Weights of a small mixture-of-experts language model, trained from scratch on English Wikipedia.
Size: 11 layers, width 384, 110M parameters.
Experts: 144 SwiGLU neurons an expert, 2 picks a token, a softmax router.
Below are experts of layer 4 (counted from 0) of a mixture-of-experts language model. Rows are named router (the router's row for the expert), gate (a neuron's input weights, with its number), up (a neuron's input weights, with its number) and show model dimensions 192-287. Each number is 500 + 40 x the weight over its row's rms, rounded and kept within 0 to 999. Numbers have three digits each.
After each expert's rows: "comes after" lists some tokens at least twice as common just before its tokens as in all text. This comes from a sample of Wikipedia text that the model never trained on. Tokens count by the router's weight.

# expert 13
router:554541542527430485503507533414474540479486621492475506568576439471444555498537539470475526466484489554575466532495512552595541491533496545504444493562541595400510439501487448482613559445482499508483449432488500539519422514543506532508527554539448561499541520533453589485506467459545500521
gate0:447558521504489455509497396524503432432605476430510519487479447470501525433514466502466473510520458522449494532477473506455470524439559448430562532478453493461529539536498456486535438630474539487560507429645482402523495439481570461470467511458553436496502503515510476506498482548567528531
up0:434482466470495551477527538492535528559425538569469484504470525495495444472488505532541486579507550464523522422492549486495448534562522507555399559535481484564512482487599548502449512455548471465481521491461599534477512557487452533546456498523486511502494501598428528458519512512503477508
gate1:459470435438457496492462458460512455534451591458527462520482443435449465484514556586519499502518503384416504549469497517461539486472460513458570577488456499468507540457526517533501559525515536491486445522537475460460551529518504542494534554546515483475423476555512456550531489509549449503
up1:517441516525481542488514446497498532574487464518508555487417529534517427509504480474473437509446498572579445476479591502525490518519535534529445568446524547539433504517417427476529523527478518533520524506500620523513527583586613470505483438464475505461521511493486515511451540520541491485
gate2:445448467466514485534520481504504547512457531537532500499556455510580485481473499537460512580525548516498499481460484503470517514603530497456528584565495501426548509521500511517473510468514432517555479597446478524468512441487458488516515536488496481456456529483484526546398436548446467505
up2:518566555448426496521449481471494483470536485423471495505458487510473506521504491468532545434486512468503519494502519509559481494485462526480426440483531547516428515476472415514494478546479465529455445516483478541432474548521531430412510537472459459521453533532488464514512516453535509487
gate3:446460467463516540500496459472477633513519463455432443490463549523463476541456548514469509552557517473565541498504519456487450464558502514504484458532534448506499415530434497382497501531505503471538504545461474522445498473543497453484487520492501505522533451525484453477510482522523476469
up3:513518490552504532544520549489499535478489473463525524492502537530441500521522526520490523468498491453504483546552464541513559514605441460471523505526472549576487520539504568466484517558384467451523415560436537525511521517466537475433463457450477577538532565476518463512534457465497394500
gate4:498560465460585498451471542470508505458568508498456501486484480540492518543495525484508577523486505501504428575547408497382521432547456500481492568474471407469485544548515567476475448498498497557487483548537485466477529473561527497520455533522551592484491576499601482492511496580521475498
up4:465512560492500553460479487489544530513505497572484513489490448495526507532521487458560505494484476473456529488513550600473489402467460458488489490436553461449456426491451492456523529547490525522489513478395495542508443631438583449474527473530477411546512440474501507498536473457509454477
gate5:472567510554492468460496516481513462512534486508529523503535509599497498506529540407517531457481556423532522551523467514441558586532517502523436524503472497471558550511529508502518461536503498424558541490425510521460536480523489529448544503535477545520503437461534428485549484497464496496
up5:448466491475498534459480556565509521485502538472516493473461513439488557494509536487468495443543470446474484487511439550501514464423441522548425441533487516532594516430426463505467557535509524503465485447527549490506534594504613576478468501553497497576486547573499463457466529465464501437
gate6:494514472498492578456588507452493592485526512496529495498508528568494523449418539504491466463515509503555574463458506514436456548524539447569505464525472522503514483523451492500551424455518487443531524544469497500431455519453435495557503538496511508567476472468461513499516460482504492544
up6:508472541531551494490483510503531523521501509477465431496452551440523407507528469490510475514502516472508445488562524488551579526529549436444473530422486472574536455480498494450543488537516521488474480519497510511579491539446513464462473427530519503511515569463557487585426496491568403503
gate7:551532473542494509528524564439544466527470509472511475505483462537516495562543511524525467523551551617482521435448440496495493458611538453474462476530501542451549530492477533468546489506562495446583469514467465517563527499547464535502468500519464549505394553451549518548493532469455495484
up7:407513487480459540510458488625495506509469497565511546508496558455464525471480509455537511483487458463492493608565577510497521511411454552550564509496518515527491464479484472578455507550449558556471493528488520483452467470451538518474550520508517502506574502582476517450511510545529484473
comes after: " of", " in", ".", " to", " at", " for"

# expert 0
router:547455480544507456400510591559494508447572400463514432453459554507405576445453466487460514474409516510514495531541534542479530538473465543531533569437559524529467465454506478561481504505505543468490489489534466517538494479456500489543535443472488555518555478556429453509502484459477525536
gate0:507534545544420465439485559482530422501501582503426522555470489530477527517501557444560497515557561507513435581454466492482511504453450421478463495487480506561558524496459514560476515484518550484501550449446475541457479462454568560483516505540473509556472554496573497549497467497454502488
up0:486407511450508514508492525408491447486452439502440471586436514439457499501550499487437449496467506497450555495467530517466468512472491482533555575576555511530529546488502488530475505561456520431528460521562465507473473514474465506462471464516470558574543538490514521499465490491510476514
gate1:463498491450486456492425575546574473447504447536536574526471489512506416503476532494429477504476500472516464538479404508476551500510494477541498501479460543463501535479509515506494568485530453437468526420530544492448527492547515568516475516542494499572496438493555518526498485498429486567
up1:522483459510490489511549487480470460474449539528490458488471453536485512595551471464489519563507440544452439556455538468453449524510469517510499492486453510506516561494497467505529535541538488579446481539470508516554472444563443484549548536429582490467533563498463497490511474497508496520
gate2:469498523473435504495520465395545511427553520582478506420431527509463537494534493425430465455482471428502518469443498526534487568443449495511491519505491547530531458480505480469415481474441488458462460435463451444459489464537554516498473545464475503466486569504536526558546513497462472500
up2:540570463475529573576488503588498370522509539419510560553534516491548596495527542469507494548522506565479511516565552456489527476488485536525532499465521517469513565522480435520481455521550519538527511548525499507517530544501495472498527493567525512533517535492474448464478541486502510542
gate3:475469440575527564523527523437518474485500481499457504503486508468463487463474477471478483496546495477462555420454479519426463476456531544510600510472534472467495573466527541473513531513542538458463460476521496490529530583508484467575539556535535526508592515511467478541495468491524487472
up3:555524593576527492533511472531513493500505470529563480525484421515475552535485532473535509446440447482519539444523495469575511476481514512469479503482523484506500426522467466600501457518489484563457543514541565559503449578494522443414492373541550515559501480415506457434483494497459483556
gate4:562520404467500570482510499464499502491464482551509517455561525424568509472510518548447474455414457513456490469435479487450502502437577518538492540484520466507433471469490531621524471481416465521502487451550492461571506540506500506592516477481503545499587479540485520508477543438521515459
up4:478573443460504547481499465494514498525474531506478494467467570480484449439501500466461436544597484535488472515565458454498558501568543448478444557439427489521478503512501562432453515541496519463578511525583384488452481548545496410566527549563489540529560482489499564515546474509451481483
gate5:535511475468463578494496527462471437506573543523518505499449525449506613442506538465500517523508541625475481504460491493482435567468483514511541492497502459520548535518536482528464501481539460431420450475550444494459517550501448539478520502510518445487553426499435485513544523502546486466
up5:439558480503466476469518481504474431544482496480523519578503465493465512530529506552501479487466504463473406495492502474558506527547548511531547522503506556482514516534502453548447516524522435535519502453613524529386528546515552502470531487472539561520442443466485519461408555520508453511
gate6:482458501464530445452545446504568498498480496584418485521566466518485500482551487582504520518489521514487523496491435532491500442534533442437428501559477536554519464497485443518471414554474483542525523520611540531515447506532514459480434469459477518511522507505460512490448523511544565502
up6:558508525599518448572447547556553464535555521436484502436502470579494497539456512461521469486542563534485493521577511533555511470432433481566441511472517513464501452498479491436516528530454535494528498498473483447493500410431463538458456494553496552522500499413509479446537520520385513460
gate7:513474514511532511479592502414486579515435531444520455442554496596556494434527507462481460448465467485511573478422530507510468550543433575485546421470505415506480464476485516467457519516478556456497465533476461511520521601462544539567537531492559481502557448543489490473454493533468566435
up7:472498494529531465468524529517450445544488549487446494462498474511549481486493487537518442487479500512500515483495465509486457531527534552517491475469473460533452516500469480448480498485543527523540446515579517501537533520472482565494491538565518518528534508516471486423419509534545575468
comes after: "201", "–", "200", ".", "202", "199"

# expert 8
router:480513496500428522548458507527483491474478549498470480531499543553506419523517565521510444464556486485539525415483455462509500534553561474476514469492480527455494459547518502509447538549488495471524529500486446557536586495437563399519457451481587482520555524535561500512525486546543531488
gate0:466480392481461449517506530486452563462440605423466522488429579523465539477507490449564541544577515494534541542487525517524406458535443562542522423509556544576473522552498513407485471500521559425549500457518498475519477487542498531626512536534456527490507548500590484496567480457544514469
up0:524449463496521495570460564481495506493490606516437534506467589557475468473473516481529532452511490514528515480515507464521501455499491567533564444433562499523441596464509514426476496509493534463468640476475455528510514497447541440482507487424528554458531534482541449490592548528502506493
gate1:523476432445487536508502564519475497408493534566523537496515542463515457499553505560423538479491429495413474513507598441478540538424547474508504482444453461540451502483455468478542484479526563507521547483519498521496476594518508437461559584479557516492589480518528495497543461464498530449
up1:511518569545550458495519468474534500530596516454469509487452444466545543490483539467548461486482497523520597516450453605490469488518472529481487449502504544464555487512520527494502468502474517540461487537440494522530494451501460524493452462431459466520492536453435469477498520484499492563
gate2:503506404507476443514535475506506461561502553520551523517520508463595513538445526497496470524527516521508449542407478535428522506560507524446514552544435535521521526540533473446491561485584442491478472515526488398451505501542472558554462533450428512477452531462504485480512507518478482464
up2:481404492492490469512531427548484440492515537518519420545473511453496476467404499525498480509527517534497479521496488605434518445526503520461479546531495504487475447538554488408490562590466476524490468537508524431425560442518503555475505476439471549434446487471558512422489510482438458467
gate3:557490590490542534545486525495539445504583480467480566472572496508516477560512498387549462461564440551538467515478499484577480461459470498570546514411553442544508523525498507509473495446498525542457513460557494524512532493490536500571487459547543468530498524440496478531483555501464422507
up3:472522480456539532479507529532482510452437480490465465498526482489551506494473539471573516506499480565580484551509532475483481511543535509597517462494509426445496471521507544462466498503500445515468512521514499541448547485482480516507540446536518493499479495520488499491444494511522442492
gate4:387504516525518420493502533474468464504490515466521454442530515530464528533522526551468485484492506481507472531491529491481564454511479461451521468496454522473528538519531538560494575494497584547513502504558558479475531519571524478440553497516499536531542525499516475431385479502551524558
up4:495452509442486525573547491552466491471500488483494461496497412445497449446472464478518519563489507502547465438547557520508444474454458459548529520502506537431470469529544502528540460483478490525466480497521493431567494404492483526567480513461527495501438460467486539572512477466450511467
gate5:484438522517426500471482429506554500468531422500450523517427511505486471492541491602556510490493462490478532538494446541473493521488531450524517463555499470459499489448436496441535458485500471503485514539545524426551507473492521493549467517501474530476483524583447477511530496441522529435
up5:521542413492472422565506572543560453420461493536554478523528514547490525485463545504507529468478571562476525472517469510475555577495441434445443458479489525529600538559484463515480528484512552541520608498531455494556455476529467457426523509496467500505496510421480482498510503522453526510
gate6:455473499498539457533579528487516509547455468444464526465547477516436571495587481567448468532394536488509499584504443467456530508475542496487488560535423473535521531538476466517456479502531499524523554495460500462484451514574445508551616514570437551490516530452479452506504500520470513550
up6:497507529467440590525483447510456490448569498567550477528501458449467469494437521480484495497573472526503450432479515523512462477532500490581526504533556524505544564487480556444563509543459467435508432545500458531506527458515477465487472543454533471493497540542418572457497482473564510450
gate7:460554568448477483456478389478493483530494512464474466410599417516532551498539465461516497539511541431474509562541458498519494466529454482491531448512533429541446454473504498532507450472422461490525497544559527463490448529550544518472498459487466463510457478479483510507526530473466494468
up7:464505506505494432434426498511449489551501550571538507543599522470510457494532497493580510443521502485457517520491473446493537523498528508481467514500503485500503447479426488540519437455488533596538543505507495548447533531517535416421488498560529440480503498467528548561512489541454460482
comes after: " ", " |", "|", ";", ":", " September"

# expert 3
router:476545503487610476467470553480541453562564509526510545460570496524573569489520534523527536522488507535494488480459476536471496409483552465518576453521443507466541509519536496468527497544475509468553479541507513439493486498557475577491468499502553518436493494544573481582550550522452497513
gate0:476544572448471528472528565481474562487545571460482524501579420488452533484512518487464440515483516461550521469550520516518500493467509550597518439519541433473464544512501460490540522520553447510487518570537524613487460508559532498514476484538429476499433451482531511493523512463478479500
up0:509472485449418482528545495522485540491501454471561524496548433460477491459541455469517427492453459531525533451518541471474518519500494553518499505548512459454504490479493480523482475489506455471421540482514602558458480621471533428499476509507384504544479501447532417430475528531481524428
gate1:480523493463518494480504536446463498534498513514487514473469496447484490534487564561544492492565490505495493538501485490559495508537542497486542556464496463462517520573518457483429511496431505481438454492556484557549538546504510472459555440501508564469544487490464457536508520516451466472
up1:453429481540521485530541495504482590486545464504550576528532463600493463518482421460504556446441484493480529515530518496539504532498441455469530486506516547517499464475505501542527487537559555586542529484531499509467358538489477485537541477515493477555472547406540536519520456485439489546
gate2:463442491531485444469530524486466507489524457551546516477486510467532506466548428575499513503541467533459489564472543523533514523481513516525537477510521576512468563525533571472444470511457503503420519437530494517497493575520540486582451524583635440538505535434583509509539509508561553451
up2:487482490557492538515539502543432476508533490484481535537539459512524504475606412530501462547547540533477463518482501489564441473575447461473513478500531461509531534504531467508505601513460476511418492466486534471536584433501465502528569523578527492490503530452561519466504497467522539464
gate3:438523469506498514439536458453468506552542493528496502457404544526503518470482540547459490522520528502477504502497452486522543502412457500446538533514499419522538492511464485503546573470512529472505554461568584502477511485476502492462494468519509524522443482499540553452511512453489558478
up3:502453496494504529421546481468448503510556488585480470437450576502554560501472488541497480499487526486494549533507457488616544518479533541481532518524542435479516485479462566531528555445518495482507543540532531500431496510534504535502534471505449521552490554465549521449479522498497533482
gate4:592575470421524472479446463451501453571498445481401531501489466428472474496498537471498521483461527446509527411471474496459483503483511494459520543509481496532544530510628538460580572526545537544532472479440485404589509453437611487458512566520533511536520455519510518461529498547527458533
up4:471450454547467473500537414489470599444431487501521443526486582473515494543466472557516443503540473502454524541459503432516515538545485467476478463467491425502441434456450496458484414477443560469433492446555491544514485521535515475519490476471442451509523541487478490511460476484474522417
gate5:494557461524527458541490526534441500511442461489474428522505440417545562506547406455516517487492500526496496534509505502419518510430525440560484528486513532573462476425458438492519468470518522498614538441428439449533453470444476504538499471479446492555525506473384496533520479529466517505
up5:541560435494573584572536459489512493509450433482414471462554514570538516531449508442444494556521523535463532569519516483525467502462492471440521448488536470548552482596474503528467485500530503521496537505424483477513481445537472496530509447535482562510542483462492531488507500507476491460
gate6:491470521540500575503456490500533490466515429434497457554458514461454525570463473506510501540529552468541500495502445460548423510506509519477448540537469517485503505499489432501463513456468546601471482483421524495514482491437520490515466548499507509541466550512469539483507489549535538561
up6:429449525506502514479519538475508481500462489508437513548490537507496456472512527426485445489505507488491496474506504537482484525495493468486481492488609443520540514536526422510424432457530478514500478430479485554579363489530479481519454555476454551494556561536456507556461501474460496443
gate7:515441480492476539489531451539459521476444519543468490512486440518554467527528425549493444496536512504477475415464584465498465569573538443363508522517496507467532559493568486469491481515432464535463561495491526506449473528445524473531483498471447442496537531473509491502461437497524524472
up7:499443493506492471559498528533489528488514518523448479577479540523524519458441490466481481513523541507553477479408511496503400496438487497429515534527527546506468590438519438551542551471503551439508528456486491512505535455492537519540506466552556510528496488478467472550529458409488418496
comes after: " the", " a", " his", " The", "'s", " an"

# expert 2
router:461461494548551545502574503504444493457492469496481501528548485481482511496502551510546519483532483465527518545494491513506522458478440448558463531557555427555544433511479561458470500475526551548524510503465573490494480519445491509495457541511500579500463457451470447514399485503491507549
gate0:485498449491499499439598458507462522459356475520465418354558543498511456533489550496511453494494539534464543532477531467541498525489507462495455453526421457554502429523553469468523513467551518516556535547451495457474490543499447469534493559533462488511506472451520481489466451489475450532
up0:497493500518502487490486543503479539508413519512446463465538545545449492545513564536502509464448532617485571511482562462508444512502539504446454448553406416525488494510512532525536489466587481517463519523497490534480396504474466421437477471446509506486552490532472481574550514511509512495
gate1:480540540493533518456532482450628563534533471501459449486526520512577494550537506514529512505521497543500488474511453472540484549450495471437445502568554444475487553516497421535537457543542542524498538495459464512496440496486540526487465487555550412534523479570515510471609470516532571477
up1:549418620485559508460507435497494527469549487477513450486522461540510426491536516528438533499436494540521571424504476507476532514576501516526446456518545453490480507499503494480479530574507489505446474515445538530518451511420540570454507542427519523518542482539393560403512531442488548513
gate2:546490519445500526497547455436486505440487544508517506476440555532538465505484488493492514506491487456490495523470518455503522539525491450521500557478465419518534539490599495450457526490496464474515535459577516498535519599538485465511499533527550506476515564544578432518478436524503468475
up2:461516500523537474471539540464534485489439509520413483459602462453592452504471542454449429499531507505501496508483557530552489521508542441528501518495554506472502436505477447533522471487491520484500563480440497437496508452512508487527483503530451583523499486449483511496509453500499444583
gate3:451566511540536472528498526551460468462492522492449530493483491507540448547465522420467524498532549514472498473445520500513490574490463543419470538557543543425461488505508430473528500488521533530523519482516524452506539474478479446476529585505451506463504563500505445504491421514526456544
up3:560499479461504485449547481469600541493457529481508429485535481525502496510568521525513539524489520455472362463510469495514477495511553392556499526481451390466572530539550537432521494468596475463464485506521480448462522466533481515567442496559591482534471455518558510584485484512478450485
gate4:460446499525483480532468582516441481499466530519482393538530467501511436507498453507499461522476484523503521443540508567472522551511538459470510603491546503492493489471491511541471452495553455446555530450549551482470564531470467548486465496496508500512493558513517528509466446599496552510
up4:495419496576462540513464565504476479512498516491510490480557481520446443425476468477540433496536500458490456577516519443458509478440465574577567470535492471542474505467486541487471504510494407497486425482502502545514508559505523499445483477468461538532483460438485478502467499518446491493
gate5:507533532467479483471486549522509539504445468587464452426437500497533524481462468490525527464540504528508481518485516457474457540557492491501408435513441474476525492516542452467523508486526479512569482515521488424503465473470437490490483478492556503507544550475480480513454510548477518439
up5:483500490530555459549491507541499435463446482460430488523507568447557418428552524536485510497521494502470562539477513544502547518497530506505542533525537471392560455543510517491542556579441461457490448469555457512555548514484503506464509507463517487414418517479529516438537565486497542526
gate6:488529529507531483476499510552515489508466455535502467516541497403535504441482555455567503458509530555509431478404477539496516520486454457538484453511508417457505474482491455431525537474530480512467501419470440487522482508454503502483446530515515539545565431484480447469468471494487502580
up6:450535450491517489524454468632478444527527448552507483487515541419502523460452589484500504483490573573509493538444420559459534497454440529516494428486474437441474467467508513465484530498557421497448484417476419524512471513503571520446492503486524546514546414516449502490428507479485525493
gate7:476512536431529532503618454480526424472411482502486531532440521435565478451526535493526480483511512457516457559516585506524469577508507534473535418521485487495513493575499514407505509472508489524498511529462422499536478531436518433530425509524463528513506567480501503538451465473516514590
up7:524498463496445521539493491474494482433542504479540473478448464524502436488543494452458521536522490468435452516448491474477487537512552455518510535538480485505538536497508523509490535482447484420498521493530510540473498481555455493526541583547516505521512589484586540419500430519473422533
comes after: " ", " for", " University", "===", " List", "=="

# expert 7
router:485578477478450503473517531481434496460487515486537458548475510462436483500518492462483505529472530464455522477516544441591474513496464455442459573476486482539486507532394522422488498453538475497516591455498586453540503414461517492523569513554427527519542524442557402464514521478530555490
gate0:441558451504518550591548512477497485567519537547501485506482572458494495566520519506458504495560510523494487470514527483511460453576492547496485515492553528494462578540556539494598507496489446509507489485535498527532549521511562475583518468514543479520431500518536545546461562467479502495
up0:503505480536483462458484493474508444540494483452511526490486447471466459496462475442478520463535488524493432525584558497434540507545494486517512538443540535529539473456521552509551497456529468476511556480491545531489480557504478529537545484513522474542531473474527487547517444507451462446
gate1:534452493547444451456432462506532515458492472532470471478464463538513510525487464428496423516509565469500582498521514488458440541511476556597488520491515515531501447428522468541506508514468451500557528473519577464491519515561519496454539519494467493436546546528513447510527503457446548481
up1:524477518528515570509525560480498532527490525448522551498516540535497549583479502468472487466505478530464534500469449494603407463489525471461482499478498523543470465529503491416456498489494533553413523544464516529586520573492510464553594516551407406504546491530482490601485457503503473519
gate2:450476565541479474491472424510528539508443538546507451514421510491508448442484490510484496551574516464577537498508555558388445516451532503561483520549504517480502517449556516539496498526472458461566571481490540512550506483424446556516461497486460482447503507566477448462475465523511472564
up2:494502423470497463494448490418467472436505427486464432490521490481457471475529471469492445491523512503485474469453521474500563492521541525507482493476592462468492487551425546541511519486516467483475506502487518479530509453529542537484576449489510520526512484502480516510451504386478515465
gate3:483491548573575472527514526502513481488541475517510558500477498542483524449556528496511433553464494524545494504425596509531625510509521604437560462458462533498531498520510525500463475560511531620536523428481504524531505491503505508566426515470472490531523527458479526485399476497503560518
up3:420437494519568546573527507481510418510528469467515495473480559514432494455542489462505507479454477455499483484511511482472563493482560471506536483535501526518478580507495520500469489533472458465469515497470403542463513506515506516489485518480525510560465490537547496560490442532474560500
gate4:465531536490474418421505469530530462526483467453494513481506471497485509509517498476522519580468491424535448484540422509451492478472488460463475574514522568483476492456448441510496564563498514568540520509440554515459478543549514507458494498547495511542545577505524491418477449557466534507
up4:499534518489529470538462487485445515507512594519520481565479500490445459519495508479532501489488455584455527525503492476486455569463488534509430499439548565491378473539438449446438565550515511583545520483502442550492478489515521504513536521496536451499478525528468471451520522563488580487
gate5:509501494474476496489572518514541474496479534544532533511406523487460432541487476536509512490476434502453378459522602466518509514533520487478523516434478512537534455409508480488502499513504553535549474471549492476506482515543532507484450521459547426553498482558534598595402507515541501456
up5:451456494510483474453524459504530462489500480454446518488525439464506486437516532410561514473570493472478534538519531579435532510496388414555509476466572467493542516524570511447480450449483528484534527556382454518499458471465463541443491527521471540440433465484455467412529463489412519559
gate6:465546533544480510522481530509498484474592589505508512485509476476484496564453456402471576548532457423488507551570504551560545528460492491523548502453554581515427449540490549445426497518508471465509526447519538502503506485521587461536475526527537467520514483547466487512485517416496474542
up6:492411556445494518475531454444503522557468492444461553424472562524506519487536443554467400488462464540443530451500532538546468470578524518526551457518453494530523455458451500530571492523497511493493475525460485526487476591505512542479491463476453547467474514434494528465467498420469428499
gate7:505501479527478578514495586528510496452577496537535458428473493487462435488504468455483501465515437503464425514572469441486541500467572466501493515495547534476451514436480497556536489484478437497471542530479466509513446491482541533475482439503546422579537528508519471558576430510450517494
up7:487623507476488525494474467547525501411579451578547497529451480472489488497468564502487494474445477437488464614490499469478509445409580489504506520474525676511509448446503503559532495481516514500494481517511488461557475457507525503514479449523473537532533560511568533487539491552492542488
comes after: ",", " and", " is", " as", " he", " it"

# expert 12
router:512412511565548503503409498417453576491464560481451470499560549501496541581505464463500499562513522497445494520505549451450466518516548484435461465496475480502487577488498514486484501483523501517445512467507499503485460511535563526488532518514520532499474501518531546517414476444548506419
gate0:481585526489513497504579422509444571516486545495436496552539525479545544503494523500558500458466513497518552480508373506506498475488435542508533442490539483494525461577450524523581489543426576441492536499463476452540528554534508451583491576485542517530482513509484507466428459493478478573
up0:441550470440494450495528455533497484551488601533441546500497505403461501494552501539443467511492531476539494493568505498556515486451493579555447548519475462494507456532538484509536525499549509451492487522492429489509464543528525452497504554500512527562507464545530529443494463467419490481
gate1:498571483485510481508535459535501579493575534461550535527580534463502476451460471452452508552475428467476460505523533470463559469396511516534516463542523498458479408533440363472463508526520474573585460467500449509474479511513434425481549481409465528475517584520518476481522573485492509481
up1:484525464533481471523514480542519543493547456441570521481574518504510486416474468465508474530465473443463515491503565453493570521410499491534530453569501462494462436499445361498415516504505459490512466451528462530424452534508484461475510484452494524476487552500563456468509590498516477513
gate2:483468494530507510514473505495560514495563495432530513423503520490493547516553523511463509505479510475505555452500463458511502493460478409444424543488477568483568525540505505522539541502514471534433542488554458460457458498479530521521515481541483549530543537519509563535533485499499522461
up2:472543459483512483459450482478518453530462590472438459377483504443513486501564523454548486483552542480486487506483540482523535578566547533500491516588488459488505565534525543530469455547546486437499534537446455473528532589500500499420518483550475511493601498575474478561505482502603449464
gate3:511412442572463476521492519480470521536575486468535505501526521492511477459554467497447537509473495476500470503442531520438556576506558477472473518494471500510492536456519509496440456493513504542390470476504472582494471523561561518429483516446457525510528560487487513484600532377475540488
up3:472481439502506459503537481452417441543452502488461468489496491550507496475497518501508461480489588586485580438507503479517477535559451492588523472500532471493553543464563601566480575466503508395542539588502460473525547437485476461516475518475470502497480528403507529501509448546542537504
gate4:507456523513544487501515541530514460498531449536517542465542431526430488492475497493505511531543442508546504472532503438487480489461462467454515493434492484484471486463472536517472429489472472498475507485530496441518438549522477481572482442506469523463468449506435473472483514496555549607
up4:470565473480478499495487479476529470507567524436533478511461514461557499460546527489549515474475546480498450482457523599522603542471452588571526509569584546514531530485501456485489498504498513503554459473524495575496548467536437485464481579492471454471555542508567508467579541496463471471
gate5:435566513550506463508487582558474475511516510467473461497519499539504431459496443454457458531521531457510536500561516562495424529512476472503514479477564487352513564512553493471471502441506476468454579454516526558605572575479447481514481556525504500518452533535500521492465492410492507493
up5:493561479520453464526495546567454495525545550509544525461505507500482417525491476517479511504560436451436439492553473499496534458453470441610530501443517583491496504513476545502470505477472526532534483435577465639474484511506509542559541504503462513487475532536525521494459505419465468478
gate6:530526510454385499500548489538575539435547507421467505543547397529531494516546527466495470440468525525549509508451543476489455496526505475488520471499526504488485521580408452501485524491504483462550463406544461475464508449512506545485479502528480507572564492476509461561445493601538558476
up6:496564476526497461495529562541523469533582568523518494543530480409540447496519397437455536499466447497476480513578559460544446548544470451516490516490546545458493505535486416449499426479575508513479453329634482502477448463513474561476507509461483502528520506441566516504446485520507403504
gate7:481462489456484493528480522550508500424570460547565512480476472548483486519503571460473508486519553464437559484440500501517441536459464478432509510544520461463563529545490499533561488550476472521470480590448519436543510499480479512492447515430417495483482514437485443484416506524444429538
up7:534520520528505526542467507490547519527575484554484539500582487524482548575558463532512497456428439513496535519539520519527493492467581522523480483477480567520471474480497459570508436489520550501451514459502564507538421538498556518513438460485551579520598520437450512549588583464513546453
comes after: " |\n", "\n", ")\n", ".\n\n", ".\n", " |\n\n"

# expert 11
router:538571546431571425466470451469492531537489482488519532555490467532514483510580479469463552406546488470557508449439485473491514506511549540467493554513530540462540568481531512531495437517514480509524528512508475506526543538511412489476526486517505452485567479521536474469581457516589463500
gate0:498477497469528553520512504537536557424520511508419457492524481534495497415513480473506530517557553453484507515494540496537483574388459419436539446484505487436517423518497523468541444435479579569473549505513497506548472477458538419509489488485473566484518526519542484520552442441469481509
up0:532479479528424501517490488480466484584510544500501505566485534467510514527541538457516509473509498462489493449494492533489578441453439455533510412410465573501491504445449469538511534440528529505554491521539420483456513506452518463438542462527519470502576502426455567558465506456478460514
gate1:486509504466522533458527491545514524528456510521498460510418458455511476497444491457444444602455500495485503546548579526529576485516482563448460523480521492448507535486487433473555509517564469539554413474495518486483471504471529553534513431500416446502525497480528452517496508554491508548
up1:449507513571574488537487460563499512529467480541476475551474478459524537480424448448458421590415482520437476536523608524492591517497450542457467528478561473452482574526506454508524541527517478595600438515458503507538464528454514519517485466459437474505532471473520491442490548518477486546
gate2:482453555529562479449443534414512473499496452526440566478427487451487476473561476561524489500459548462531530476493417469495527487464465455492495472514545481484493484482442529539534499474529441373518515492451496476503533486456509525503427543469509560479439463521468508542522551433492503548
up2:527472448490530615490464516485474468482528534462512525475525473434512459450547484455446529553483506499495502508433552534467487578509497499525568513515519498501503528538492483539540540477468515491519513526499479550498531473416421490503520496467484494495590478492461521464462488525480469560
gate3:506508429523500490532535589483432478519510542497507516489511499517471537466469487543511449452473501479510482497423440517533458529538536550513550499509441524557464524463484535538496612427491532596541493476498460446549456550486412458468525471528484469533493528463451574473468511429561455572
up3:497576565472460540470503464399449519505486565530508491527478565454527448467495540445462518526483464555476553484528549496502507525507480581494578469501583521518484505433496521531520526454478516523483472500523434483564517513504503449506501449480483525500576520542516472436540484480528412482
gate4:414464455426538498459482489502566468532520515520542487489511559462426522501567523539499488479491500426529459510499436501459482531482486415537481605550462504548516491541498442486441543454523422503470552502465453503467531580580560471462545532493410504507502459467501572502494486494422601504
up4:498548477458582509570484534502438531555498503564548496499528502509484515499512506504476483493533500467501488489510522510518550428483445483486565539462505479597480527509501554495425435486493574503502512466447464503528446462459509462461506447504389564544518513505524505540518527527529516486
gate5:505503425488539509446547548443508504549483533450521503450589476437457536497527526545457489518520509505526476614440505494460542491406479557502466526467483437554493516549472499535508586449489461511502591573475475452421451592490459544522507491474463494463503431536462500521522531468481450522
up5:464510566500528494476533478547545542522510527522495540532542498478575517563457508439484509526453514509493555462508506454510513532539552507507549472592575537449506442483579482438495459528591436489452490489484526543562546500481515483509556479556571452521549498488496443503450481516539427541
gate6:523481461451516524469564492457480512548452519469450566481498564408543455570374520525550554512585469506484441535526559522496484468565525476593489500430489516545465467512449493546456417517483537528514563499504474463608432514476487514504483474533471561531489509475449536516483499576512524491
up6:522560463540459536513421516520560488525545515532564492446510461511525578472531495491490489483544468428428533459546524579433549519451435569456496435493516457446521489431495461516505537474489475540481455495465480495458507532486553466472438527482491478479499513497494489551514528478474436497
gate7:491522455479488501484471558517497420398545439519484478516487476499416455474510500479515550508446525486543519482482484478477456564441440447501468534597501516448486447482510469484525491530448492435427383438533553531531547456500513466491507512444445491428518452573509491508533499454502483485
up7:543481517498482555554543503442524519404505535504412521488447508479574484481506518450547467493478482441471643516474524518500479524503453503470472446553550475549515454503502502508489472527472428471424537521447440501500450514458520484444476491464517424479516496544487469509517569479477477527
comes after: " ", "0", "1", ")", "2", " ("